config.yaml
num_hidden_layers: 12
moe_layers: [0, 1, 2, 3, 4, 5, 6, 7, 8, 9, 10, 11]
router_score: "softmax"
normalize_top_k: false
lr_router: 0.00094
positions: "rope"
tie_word_embeddings: true
init: "uniform"
doc_mask: false
train_tokens: 709200000
Below are experts of layer 7 (counted from 0) of a mixture-of-experts language model. Rows are named router (the router's row for the expert), up (a neuron's input weights, with its number), down (a neuron's output weights, with its number) and show model dimensions 120-159. Each number is 50 + 10 x the weight over its row's rms, rounded and kept within 0 to 99.
After each expert's rows: a language model's description of what the expert responds to; "mostly gets" lists some tokens that are sent to it at least half of the time. This comes from a sample of Wikipedia text that the model never trained on.

# expert 5
router:53 25 69 52 33 43 29 54 41 56 50 38 50 49 68 50 46 53 60 32 46 52 57 45 53 43 37 49 61 59 52 46 49 50 50 39 53 42 51 56
up0:42 39 65 58 45 69 45 65 46 67 42 59 43 51 57 39 47 59 40 46 59 54 54 35 39 44 54 66 67 37 36 63 44 42 53 35 44 54 55 52
down0:41 53 54 55 58 34 56 50 53 33 55 33 51 50 37 46 41 58 53 47 50 53 63 67 40 56 50 54 58 60 46 48 61 57 50 50 36 52 37 47
up1:60 51 51 56 55 37 55 39 44 37 56 50 42 48 53 51 45 59 45 48 55 58 44 38 69 36 34 40 38 40 54 32 68 27 48 55 46 51 60 48
down1:43 56 52 67 47 32 64 50 48 49 60 55 44 60 49 60 62 35 47 64 35 53 38 64 67 43 56 41 50 57 41 61 23 61 54 39 47 49 54 53
up2:60 51 45 50 55 41 53 40 62 62 45 51 51 61 43 57 68 68 51 47 41 58 30 44 48 46 57 49 66 59 40 38 46 56 30 47 37 53 58 57
down2:42 49 49 53 47 34 47 56 41 40 63 39 51 69 50 54 44 41 51 66 40 37 62 39 50 59 41 50 50 52 46 52 52 57 49 75 55 48 56 61
It responds to: Initial capital fragments
mostly gets: " E", " I", " Me", " A", " Ha", " Re"

# expert 10
router:56 68 61 59 58 48 44 54 65 40 41 59 40 60 54 41 54 41 31 54 64 64 40 46 71 40 59 44 51 60 74 43 48 46 42 43 26 46 61 32
up0:46 52 47 45 36 59 40 56 41 54 60 62 42 40 41 54 48 50 45 46 46 68 37 51 56 54 67 23 47 71 59 56 56 62 35 51 40 40 48 39
down0:42 46 57 44 66 38 74 46 48 69 59 60 56 59 49 52 61 27 48 47 57 46 61 49 60 66 63 51 57 51 42 46 47 62 40 48 38 44 58 68
up1:71 51 79 50 54 63 45 40 45 48 66 41 39 61 78 39 50 47 64 58 51 62 37 41 50 53 47 63 79 49 40 60 55 56 55 45 47 43 46 47
down1:41 57 36 35 46 47 52 45 43 49 40 55 43 30 38 37 61 43 45 47 46 58 30 44 54 51 52 68 48 58 67 56 50 42 39 58 46 52 62 49
up2:58 37 50 67 58 45 50 53 56 46 50 58 71 70 57 55 37 43 49 31 56 61 66 38 58 46 32 60 48 51 39 44 50 51 45 60 47 46 57 64
down2:47 41 47 52 43 64 63 38 43 37 44 49 45 42 53 43 53 52 56 51 61 50 44 51 44 60 55 53 57 54 44 51 24 49 30 53 58 51 50 67
It responds to: Mid-word vowel pieces
mostly gets: "e", "it", "t", "et", " James", "ae"

# expert 16
router:55 54 43 36 28 65 48 57 60 53 47 52 46 64 40 50 46 54 50 52 50 49 43 48 50 53 43 46 46 60 57 61 64 38 23 47 58 48 60 52
up0:51 52 45 53 72 56 48 52 37 37 56 62 53 48 42 36 51 55 59 48 30 50 61 45 51 57 52 42 39 50 47 42 51 48 41 43 41 55 70 44
down0:32 42 31 65 51 49 50 52 53 57 15 38 56 56 66 55 51 51 46 31 42 65 50 63 49 50 49 59 67 56 40 51 53 54 39 28 68 52 61 57
up1:53 62 57 51 49 39 57 45 55 43 51 51 49 56 49 53 60 48 39 61 30 51 52 37 36 56 40 70 45 53 52 46 66 37 54 53 41 59 52 56
down1:38 41 43 42 55 62 32 61 53 63 47 32 66 66 40 47 39 60 60 49 47 43 41 63 62 70 44 46 35 59 50 48 28 52 35 51 44 67 58 42
up2:54 56 38 58 37 50 36 40 40 47 41 31 42 61 42 56 50 50 52 59 52 48 23 33 65 39 36 52 53 48 51 42 53 49 45 49 48 51 57 40
down2:58 48 56 41 36 41 59 36 52 57 61 52 46 50 47 39 59 50 44 44 57 46 64 48 41 56 50 63 41 32 60 32 46 55 62 55 66 37 43 23
It responds to: Romance name accents
mostly gets: "á", "é", "ó", " Jean", "í", " BRA"

# expert 22
router:45 48 63 38 15 38 37 29 36 42 69 40 55 39 44 52 34 53 60 55 59 62 45 64 55 49 42 53 56 47 51 43 38 67 56 45 52 65 52 26
up0:54 51 54 38 56 45 48 43 52 43 41 44 42 47 68 43 63 56 57 61 46 50 62 54 53 43 46 71 51 53 74 59 49 51 59 47 43 34 61 26
down0:40 37 74 37 34 59 38 52 46 49 59 50 60 43 50 51 38 44 58 49 63 41 57 44 32 56 48 36 56 41 56 50 41 46 48 49 55 56 45 45
up1:54 44 64 49 46 59 41 65 55 48 53 39 70 45 61 50 60 50 53 60 42 51 48 58 34 51 47 51 54 45 46 70 50 60 36 53 51 51 61 55
down1:48 66 42 40 57 63 33 41 43 50 45 38 48 63 52 53 50 65 22 52 60 50 58 56 46 58 47 60 50 34 37 44 50 69 54 51 52 50 54 45
up2:40 60 46 64 49 37 43 49 42 54 34 58 79 50 41 60 49 45 30 46 39 42 59 52 64 44 54 50 61 63 43 54 40 63 56 39 47 46 51 19
down2:46 43 47 61 61 61 55 58 56 64 45 48 33 40 58 40 43 68 48 61 80 40 41 50 49 56 51 48 51 42 62 70 56 40 43 43 51 64 59 53
It responds to: Determiners and modifiers
mostly gets: " his", " their", " her", " its", " an", " this"

# expert 9
router:37 47 54 41 45 56 54 48 34 72 37 42 52 51 36 35 43 51 64 53 55 54 46 59 56 58 54 47 56 29 65 64 62 37 50 46 48 60 71 46
up0:50 56 33 60 49 45 58 62 60 44 47 16 45 54 36 62 64 67 52 33 53 42 57 51 59 55 55 51 26 46 58 43 52 45 45 55 30 62 55 48
down0:61 63 45 69 45 37 43 55 47 56 54 47 73 44 58 51 42 44 41 66 45 30 42 53 50 43 62 51 52 52 59 50 56 38 32 57 68 52 53 55
up1:44 55 28 45 58 36 59 49 44 41 41 46 68 52 39 59 33 59 55 50 47 42 36 34 48 53 62 57 57 35 66 32 42 33 58 51 41 39 49 62
down1:63 52 50 41 68 49 59 55 52 56 42 67 17 52 63 49 49 44 61 46 53 36 62 58 52 26 58 35 47 47 54 29 53 46 59 61 51 39 46 48
up2:54 55 39 58 54 42 52 39 62 45 70 54 50 78 33 44 53 47 47 50 63 66 39 41 36 55 56 68 60 60 51 46 41 47 40 49 85 26 50 51
down2:50 57 55 44 39 65 46 45 55 43 54 44 58 49 50 50 39 60 49 50 35 47 49 31 68 59 53 39 37 40 67 29 69 50 38 33 42 41 57 56
It responds to: Abbreviation periods, No
mostly gets: "°", " U", " St", " No", "U", " c"

# expert 2
router:52 57 41 38 45 52 52 56 53 64 79 66 57 43 54 65 66 44 49 46 71 36 55 55 42 59 73 46 39 54 45 46 74 60 40 57 45 43 45 49
up0:36 33 59 43 47 50 44 42 47 40 56 55 60 59 39 62 42 56 47 48 60 48 41 57 46 65 49 57 43 54 62 57 64 51 47 39 36 48 60 53
down0:77 71 49 59 38 56 51 42 46 45 58 56 55 50 40 54 44 63 52 53 36 39 71 54 47 44 39 37 64 57 44 54 39 56 42 39 57 62 35 55
up1:38 37 49 44 59 39 35 43 53 54 53 55 40 57 59 60 55 47 40 44 57 39 67 43 45 50 41 65 43 50 51 45 57 47 49 56 54 60 44 37
down1:63 49 58 62 36 47 45 58 50 51 58 50 53 48 53 46 58 50 54 49 38 47 34 59 42 50 61 42 44 52 48 33 35 43 51 57 42 52 57 45
up2:57 29 64 44 52 50 33 57 56 51 56 50 60 60 48 44 43 69 51 32 48 44 67 52 63 53 39 42 56 39 50 47 72 58 47 40 47 52 59 46
down2:47 32 47 57 54 26 55 54 59 57 69 68 45 58 54 45 45 38 46 64 44 62 48 52 33 55 54 58 43 56 44 45 37 60 45 48 57 60 39 38
It responds to: Mid-name syllables
mostly gets: "van", "mb", "mp", "mber", "bil", "gon"

# expert 1
router:37 21 46 61 52 55 54 44 61 59 65 36 42 53 64 45 54 48 52 45 61 56 57 49 48 46 47 43 56 40 45 47 53 30 62 38 50 41 52 52
up0:66 44 69 64 41 41 38 48 51 59 46 29 38 55 50 60 55 58 47 40 56 63 49 33 62 52 39 47 41 55 44 55 54 45 68 50 56 56 47 53
down0:47 43 56 34 58 69 59 61 49 53 53 55 63 56 43 42 52 23 37 36 48 33 56 48 63 35 56 40 43 51 57 39 46 75 34 61 26 37 43 53
up1:53 54 41 56 38 57 37 54 40 53 45 49 57 82 55 51 39 40 30 52 71 48 49 45 44 56 48 72 57 50 37 35 48 43 52 52 61 33 55 29
down1:40 71 49 38 46 56 34 54 59 44 57 54 43 55 56 54 62 45 63 69 49 68 69 48 66 50 32 43 49 40 56 44 29 44 41 38 58 68 54 43
up2:60 60 52 59 51 55 55 56 55 45 47 59 54 31 49 70 48 39 55 63 44 51 48 55 38 44 50 36 64 50 43 58 52 45 55 34 37 50 52 43
down2:45 65 42 59 35 61 49 69 48 34 29 48 56 50 47 40 51 47 38 49 36 47 67 32 44 76 30 38 36 61 52 54 38 56 50 41 39 48 51 31
It responds to: Proper-name title words
mostly gets: " United", " American", " New", " John", " University", " World"

# expert 6
router:34 47 37 57 49 50 66 46 52 62 51 58 51 44 50 39 49 52 46 54 34 43 54 59 63 56 49 58 30 66 60 55 53 64 61 49 52 51 43 64
up0:48 42 40 43 47 73 44 45 39 50 36 57 51 53 45 53 52 41 61 62 51 64 69 64 23 60 55 44 63 56 59 55 43 53 39 51 61 62 61 45
down0:38 58 55 62 37 60 51 33 43 57 48 32 40 65 54 64 47 48 57 37 58 41 61 47 67 50 41 48 57 62 51 50 60 60 66 67 60 46 49 46
up1:56 42 39 36 52 47 46 60 47 50 55 59 59 46 55 37 52 61 53 50 41 33 47 38 47 46 44 58 44 47 54 44 35 49 47 47 64 59 71 62
down1:58 52 25 53 40 60 68 57 36 50 53 52 38 59 39 40 47 37 57 47 49 32 54 48 49 66 49 36 33 68 38 57 48 37 52 57 52 45 43 48
up2:63 63 43 53 52 70 48 39 48 38 31 64 50 33 43 55 45 55 46 50 37 55 37 53 46 60 49 50 61 76 65 59 37 59 60 56 45 44 48 59
down2:41 48 52 56 52 56 39 52 40 48 63 42 45 63 34 43 45 47 37 49 57 47 52 68 37 54 37 48 48 38 53 39 51 41 53 59 67 60 43 32
It responds to: Section and table headers
mostly gets: " information", " history", " Date", " election", " points", " season"

# expert 21
router:48 46 44 47 53 40 60 52 60 48 41 57 45 56 42 53 38 50 37 52 40 40 30 27 41 53 31 36 53 53 32 58 47 51 43 35 34 53 41 46
up0:73 56 69 53 50 56 48 44 55 49 88 31 70 45 58 55 49 48 46 61 54 60 45 48 53 50 50 42 42 75 50 44 49 53 45 41 50 35 61 55
down0:34 43 18 52 33 57 60 52 34 51 40 58 44 38 53 35 46 54 53 26 41 46 38 46 59 57 60 51 49 53 67 69 39 30 67 41 56 58 44 47
up1:40 49 58 70 35 73 61 51 47 50 48 50 34 38 50 64 47 35 48 37 33 43 61 42 58 57 40 39 46 46 48 43 49 76 53 43 59 66 33 54
down1:48 58 53 37 45 58 41 50 66 47 47 56 62 61 52 63 47 43 53 48 58 46 41 43 60 42 66 57 54 51 65 54 45 44 64 49 59 41 51 48
up2:55 34 36 65 49 49 25 29 52 62 54 49 33 60 50 51 46 50 50 52 56 57 52 47 69 48 43 57 57 65 39 45 58 36 51 40 50 51 60 63
down2:67 53 55 31 51 70 72 73 53 43 38 36 58 42 28 41 51 38 42 60 43 54 62 60 50 73 37 35 39 50 51 48 49 73 58 40 55 46 35 53
It responds to: List and table markers
mostly gets: "|", "=", " Coordinates", " AUS", " •", " Genus"

# expert 19
router:55 56 50 37 48 43 66 51 52 32 28 33 55 52 57 50 45 51 41 63 51 71 58 46 44 67 71 59 58 38 59 56 41 41 59 61 53 62 43 67
up0:63 48 48 37 50 67 48 58 44 47 40 69 43 48 41 56 44 63 33 45 49 50 31 63 44 64 59 26 38 52 43 40 39 38 55 58 48 57 70 61
down0:37 31 56 54 48 62 42 44 59 37 51 63 37 50 66 44 54 42 39 49 54 27 52 58 60 42 42 45 63 73 43 53 56 53 45 49 48 57 64 36
up1:55 51 71 39 38 69 43 41 49 43 49 49 42 54 53 54 46 54 56 52 50 49 58 51 54 59 57 65 55 44 59 53 43 61 32 39 39 55 49 47
down1:48 72 62 54 57 64 45 42 32 52 64 50 47 44 55 50 35 69 59 41 52 47 39 62 42 44 37 43 33 45 65 47 31 61 49 61 40 39 36 58
up2:38 52 40 47 45 33 48 50 62 65 57 59 47 54 46 37 40 54 36 53 63 26 66 46 52 51 47 46 62 55 56 53 55 58 48 67 50 67 62 70
down2:50 48 32 54 40 47 37 53 52 52 38 55 51 52 45 60 53 41 44 42 48 32 57 36 68 46 40 58 44 49 36 66 49 39 40 28 46 44 55 46
It responds to: Ordinals and short fragments
mostly gets: "th", " third", "Th", " fourth", " Third", "rd"

# expert 13
router:34 49 55 47 48 31 41 58 37 39 53 56 41 42 39 59 51 38 43 57 47 36 60 41 54 31 49 40 51 56 34 42 50 58 37 56 38 47 43 49
up0:44 62 52 67 52 65 42 49 78 56 52 52 43 54 69 57 49 52 57 52 64 53 36 45 49 37 57 64 54 37 47 30 58 44 38 59 74 59 53 64
down0:58 46 63 46 43 40 49 62 38 43 60 45 68 46 42 58 43 48 54 53 50 47 69 56 59 44 41 42 66 49 47 61 34 38 79 41 60 58 44 38
up1:42 58 64 65 64 66 70 62 41 62 33 44 57 39 61 65 50 55 67 39 42 50 43 52 51 39 43 28 48 50 30 49 64 32 29 49 48 33 53 67
down1:41 60 42 64 48 42 45 50 58 38 35 58 50 47 48 45 64 58 37 59 40 58 51 49 49 71 51 56 54 54 46 54 57 52 63 57 47 48 47 50
up2:53 51 42 45 51 68 35 48 38 60 42 67 30 40 39 58 57 55 50 44 62 26 46 61 53 46 34 43 43 46 56 53 40 62 55 33 55 53 53 50
down2:57 58 59 54 37 31 43 62 60 46 43 21 39 71 30 37 53 65 60 46 41 61 57 58 52 48 61 75 52 60 54 43 58 50 31 47 65 38 47 59
It responds to: Years and race distances
mostly gets: " km", "0", " gold", "^{", " million", "^"

# expert 23
router:32 58 48 56 51 45 56 30 52 49 57 42 42 52 57 47 44 40 61 45 32 44 59 57 40 40 43 44 57 48 51 57 42 56 44 43 46 46 57 44
up0:42 44 56 52 57 34 44 54 47 36 50 53 36 56 85 53 57 53 53 53 53 46 36 58 54 58 34 29 62 56 46 54 33 50 71 39 63 31 51 40
down0:47 53 43 44 46 37 42 53 42 54 65 58 52 54 72 51 66 41 55 30 39 49 48 52 66 37 45 37 51 33 47 49 48 58 64 46 60 56 57 59
up1:42 35 50 45 61 41 36 39 51 49 67 67 40 65 36 61 41 49 37 55 44 55 48 40 41 41 58 48 58 38 54 44 72 37 49 65 48 53 69 66
down1:51 59 57 29 52 59 60 63 32 58 41 38 50 41 39 46 62 47 60 59 48 44 49 59 60 50 73 54 55 60 48 36 41 46 52 55 46 58 49 51
up2:50 30 60 49 54 43 50 50 51 46 56 36 48 37 33 57 57 44 36 54 50 71 58 27 45 43 53 42 55 40 67 58 40 38 48 48 49 47 56 51
down2:44 54 42 58 56 47 59 47 48 62 40 34 72 57 52 34 48 57 53 40 59 61 37 75 42 69 64 48 33 46 61 53 62 56 51 53 48 48 33 59
It responds to: Word-start stems
mostly gets: " co", " car", " con", " comp", " pro", " man"

# expert 17
router:57 41 43 49 64 46 53 61 48 37 42 56 43 26 45 64 39 43 47 46 31 42 50 51 44 47 58 52 40 38 27 45 38 48 53 36 64 55 42 51
up0:70 46 52 67 61 60 59 60 41 44 54 45 55 44 49 54 49 48 39 34 66 44 66 65 48 60 52 55 57 46 56 47 39 65 44 42 55 53 48 51
down0:51 42 46 62 65 25 49 51 23 41 46 49 59 42 30 31 53 59 64 32 57 56 60 50 46 47 47 64 50 59 53 44 21 55 39 44 65 51 52 53
up1:52 49 53 34 46 56 42 70 40 59 42 59 55 69 30 65 36 53 60 62 36 65 44 39 56 63 39 48 44 52 47 51 72 49 54 57 36 50 44 68
down1:48 42 60 58 52 47 49 45 58 38 35 49 44 47 76 44 52 54 43 31 47 49 60 62 58 58 58 40 61 37 64 47 50 46 40 45 39 52 52 44
up2:55 38 60 40 39 65 51 62 49 48 52 47 59 54 47 60 52 32 68 47 37 55 56 52 50 43 61 64 60 34 50 39 58 55 46 53 31 48 53 35
down2:32 57 46 61 40 43 41 54 33 52 36 40 49 60 42 57 55 59 44 43 44 52 51 41 41 47 52 47 56 58 48 58 47 43 57 61 65 44 41 47
It responds to: Mid-word syllables
mostly gets: "ow", "ight", "ack", "act", "tch", " Preced"

# expert 20
router:56 55 62 54 65 44 43 45 35 49 42 53 51 64 48 38 39 51 38 48 51 43 56 58 56 44 58 70 68 35 67 55 52 49 71 49 59 51 50 37
up0:65 56 49 39 34 47 54 42 43 48 33 45 46 44 45 44 43 51 48 72 50 46 37 46 51 57 49 57 41 50 54 56 61 47 48 46 59 51 47 39
down0:41 28 21 61 67 45 52 58 47 50 56 38 72 55 68 37 57 67 51 58 37 63 46 40 44 55 50 57 50 54 39 42 37 45 51 47 56 42 58 68
up1:65 53 65 32 45 44 64 43 49 52 37 56 65 42 58 52 36 46 61 53 40 47 41 56 55 51 39 58 78 51 71 64 42 35 51 42 49 54 75 45
down1:52 60 49 59 47 50 48 61 69 57 58 49 53 48 56 59 58 60 47 60 42 51 46 50 70 51 32 52 47 59 43 44 59 51 49 54 23 37 53 31
up2:57 63 62 71 55 36 55 41 54 64 50 40 46 47 48 46 52 62 38 47 34 72 54 52 54 40 64 52 58 52 53 43 53 54 61 82 43 45 62 51
down2:39 35 56 35 49 53 53 51 58 41 37 46 53 54 55 57 50 68 53 53 58 31 53 46 44 40 51 35 47 62 43 52 42 57 46 35 51 48 40 38
It responds to: East Asian romanization
mostly gets: " China", "Z", " Chinese", "Ch", " Ch", " Kim"

# expert 18
router:56 57 38 45 70 78 46 54 42 30 47 49 41 52 63 49 63 42 56 32 47 56 38 51 37 48 35 64 48 56 78 61 63 55 50 59 68 35 43 82
up0:47 44 46 33 56 49 43 64 46 60 61 51 40 56 57 36 50 52 44 64 65 37 51 43 52 50 57 36 52 60 67 46 55 46 40 41 48 42 48 58
down0:59 54 56 53 51 62 39 54 50 60 61 59 46 52 51 56 63 50 51 25 47 46 44 63 43 56 62 43 52 48 43 38 38 62 48 51 58 56 54 43
up1:57 69 48 48 32 50 49 54 54 42 37 40 57 57 57 47 49 36 59 46 42 47 45 57 52 38 32 68 60 56 56 53 54 32 52 64 32 34 48 53
down1:68 35 51 45 57 53 68 45 50 30 39 63 55 40 53 51 45 63 49 31 52 53 54 46 60 32 45 57 61 39 30 72 37 37 52 65 64 61 49 49
up2:67 55 49 55 52 40 53 34 70 47 45 44 38 64 47 51 57 37 42 44 48 47 31 40 62 58 28 60 50 42 55 50 61 56 39 55 46 57 60 48
down2:45 37 52 60 54 56 40 53 44 40 59 43 39 53 50 54 46 68 54 54 55 52 34 46 52 52 61 47 49 46 45 65 46 63 62 52 53 55 53 61
It responds to: Plural s, fragments
mostly gets: "s", "des", "ces", "ins", "rs", "ts"

# expert 15
router:41 47 57 53 46 62 46 42 37 47 33 50 66 62 65 51 60 52 48 47 69 49 53 55 64 61 59 50 44 44 48 36 61 38 53 42 45 61 34 40
up0:39 37 50 44 49 45 34 54 42 40 60 49 61 57 62 57 51 42 55 41 40 31 38 45 66 49 53 52 56 64 48 44 27 38 58 51 49 52 27 49
down0:46 31 61 42 56 65 58 59 33 28 53 47 47 26 44 48 49 67 50 47 40 51 48 51 41 52 62 54 48 41 75 45 53 66 42 40 56 39 40 62
up1:58 72 48 50 63 64 48 36 52 33 26 47 57 74 42 64 59 53 61 51 50 58 54 32 56 61 37 41 44 48 47 43 59 77 48 50 53 46 58 38
down1:43 48 33 55 60 51 54 37 20 49 53 53 50 63 53 48 39 57 35 49 58 47 42 52 60 50 48 43 54 37 53 45 52 46 59 48 63 62 36 40
up2:51 56 57 70 59 59 60 57 55 64 39 45 57 42 64 61 45 38 71 39 51 40 49 54 47 39 45 41 52 50 41 24 53 47 55 41 43 60 39 46
down2:53 78 40 64 50 47 41 50 54 47 74 39 75 51 66 24 53 46 55 54 56 54 56 45 54 57 50 31 53 49 43 56 66 56 45 56 43 53 50 48
It responds to: Commas and months
mostly gets: " September", " November", " February", "),", " April", " December"

# expert 4
router:48 30 49 40 40 43 48 64 49 49 45 59 52 61 37 43 70 66 60 63 44 72 52 54 71 50 33 51 39 50 31 36 35 64 46 49 47 41 54 50
up0:44 44 43 65 48 40 43 42 64 38 53 43 53 49 43 56 51 53 62 58 53 44 24 36 52 31 49 59 57 52 51 56 47 55 47 71 48 51 47 50
down0:47 50 40 51 63 65 64 65 44 59 31 46 52 46 59 46 51 46 42 46 54 59 63 42 63 47 56 40 55 63 60 44 49 56 48 39 64 54 52 57
up1:48 45 51 58 51 58 41 52 58 51 52 70 63 40 52 46 53 19 53 41 42 57 71 49 58 60 51 56 52 58 45 54 47 51 54 45 63 55 33 51
down1:50 51 47 44 53 51 64 48 45 44 55 34 51 50 54 66 48 77 30 53 58 61 35 38 53 56 56 47 63 55 53 42 51 53 43 58 27 48 58 54
up2:30 38 67 54 68 53 55 66 46 51 55 41 63 59 63 59 46 58 63 60 54 45 52 63 38 58 47 50 66 48 36 47 60 61 53 60 55 49 55 51
down2:56 56 23 36 49 45 38 38 68 58 49 44 51 50 47 44 43 44 49 49 29 58 50 31 46 55 40 51 56 68 47 45 50 45 37 48 50 44 35 40
It responds to: Prepositions and connectives
mostly gets: " as", " to", " with", " into", " became", " where"

# expert 11
router:60 53 65 49 63 58 34 41 48 62 55 31 45 34 56 60 64 52 42 43 68 43 40 32 46 61 41 44 53 58 42 47 41 47 62 55 42 43 54 45
up0:56 50 49 42 34 50 66 71 52 51 44 52 65 30 44 58 68 52 51 44 64 49 55 63 41 43 35 40 53 49 58 47 51 57 55 59 32 63 53 47
down0:39 57 66 45 47 76 66 51 56 51 60 35 28 49 55 54 47 44 65 41 45 49 50 59 29 50 57 60 67 50 60 59 52 48 52 44 53 53 53 55
up1:60 51 47 47 44 46 40 53 45 53 70 60 58 56 40 79 54 75 33 53 40 53 48 50 46 26 42 64 49 74 71 44 48 61 54 35 36 43 63 61
down1:48 66 40 54 41 54 41 57 51 45 39 39 57 44 55 38 38 43 55 40 72 29 50 46 64 62 53 52 40 52 31 45 50 39 31 54 55 45 43 61
up2:70 53 64 51 46 59 29 50 48 38 50 39 44 39 52 56 53 45 58 65 61 44 37 44 44 39 49 29 55 57 47 53 34 49 27 28 58 39 53 48
down2:45 29 44 47 53 30 60 77 47 65 45 50 48 52 41 37 48 44 44 51 32 57 67 65 48 50 49 50 60 41 44 55 34 42 54 63 46 41 44 47
It responds to: Digits and number words
mostly gets: " million", " six", " eight", " seven", " four", " mm"

# expert 7
router:63 57 52 57 43 25 54 38 46 20 70 24 48 51 54 69 29 48 57 53 49 23 52 42 43 47 49 35 56 47 38 63 58 55 43 44 32 58 51 45
up0:58 30 52 47 54 66 41 66 50 43 51 55 67 56 60 52 50 53 53 68 64 47 47 39 45 59 44 48 45 66 56 53 49 41 63 54 34 52 58 46
down0:59 45 52 52 42 29 40 52 41 42 35 60 66 67 34 41 62 53 48 64 60 40 58 54 59 33 51 63 59 48 52 55 56 46 38 57 38 49 44 54
up1:54 37 42 48 33 40 44 30 45 58 49 51 76 59 69 43 40 54 62 46 54 57 54 41 56 48 55 54 47 47 54 54 21 38 59 38 47 45 48 54
down1:45 60 57 41 50 55 54 56 46 61 77 37 32 55 55 52 61 43 35 45 60 60 62 65 45 51 63 53 31 58 53 62 76 42 40 44 61 60 53 49
up2:51 59 67 36 41 73 54 41 65 68 61 43 54 67 60 45 54 41 47 52 49 55 49 51 40 54 58 55 52 65 42 43 44 47 58 49 48 49 55 41
down2:41 44 35 63 54 32 56 74 31 57 56 45 54 51 52 41 46 46 48 42 50 51 63 58 57 39 56 52 60 41 56 64 76 62 36 41 46 52 56 60
It responds to: Spaces before values
mostly gets: " \"", " ", " “", " $\\", " $", " neuro"

# expert 14
router:40 51 58 64 32 45 48 50 62 59 55 58 51 45 42 49 41 61 55 40 53 65 53 62 42 43 52 44 50 62 52 47 53 56 60 59 52 49 50 68
up0:50 43 70 50 62 64 47 46 66 51 40 30 44 37 37 45 42 56 48 49 38 43 47 62 46 47 55 68 52 52 50 49 34 55 49 55 32 34 31 51
down0:52 61 36 51 61 48 38 59 45 35 56 57 48 52 60 44 36 36 50 50 54 68 35 54 55 56 50 33 61 55 52 47 69 57 54 63 32 51 55 55
up1:56 55 46 53 48 42 77 43 35 36 57 44 54 60 51 55 42 36 69 57 63 37 43 49 60 63 63 58 41 60 41 48 65 45 39 52 55 66 53 45
down1:65 53 52 55 52 50 30 45 40 44 43 43 59 46 53 39 53 55 41 51 61 49 53 58 53 41 38 49 52 62 61 61 53 71 53 71 55 56 55 48
up2:45 49 52 48 57 49 53 58 37 59 45 51 44 38 51 63 42 43 61 43 36 26 58 46 39 32 60 42 54 61 45 31 69 65 45 50 50 53 44 53
down2:40 42 55 47 43 51 53 51 56 49 42 51 51 49 67 45 47 65 39 39 49 71 47 42 45 60 49 55 62 46 50 66 66 35 48 40 48 41 45 65
It responds to: Copulas and auxiliaries
mostly gets: " was", " is", " be", " were", " are", " not"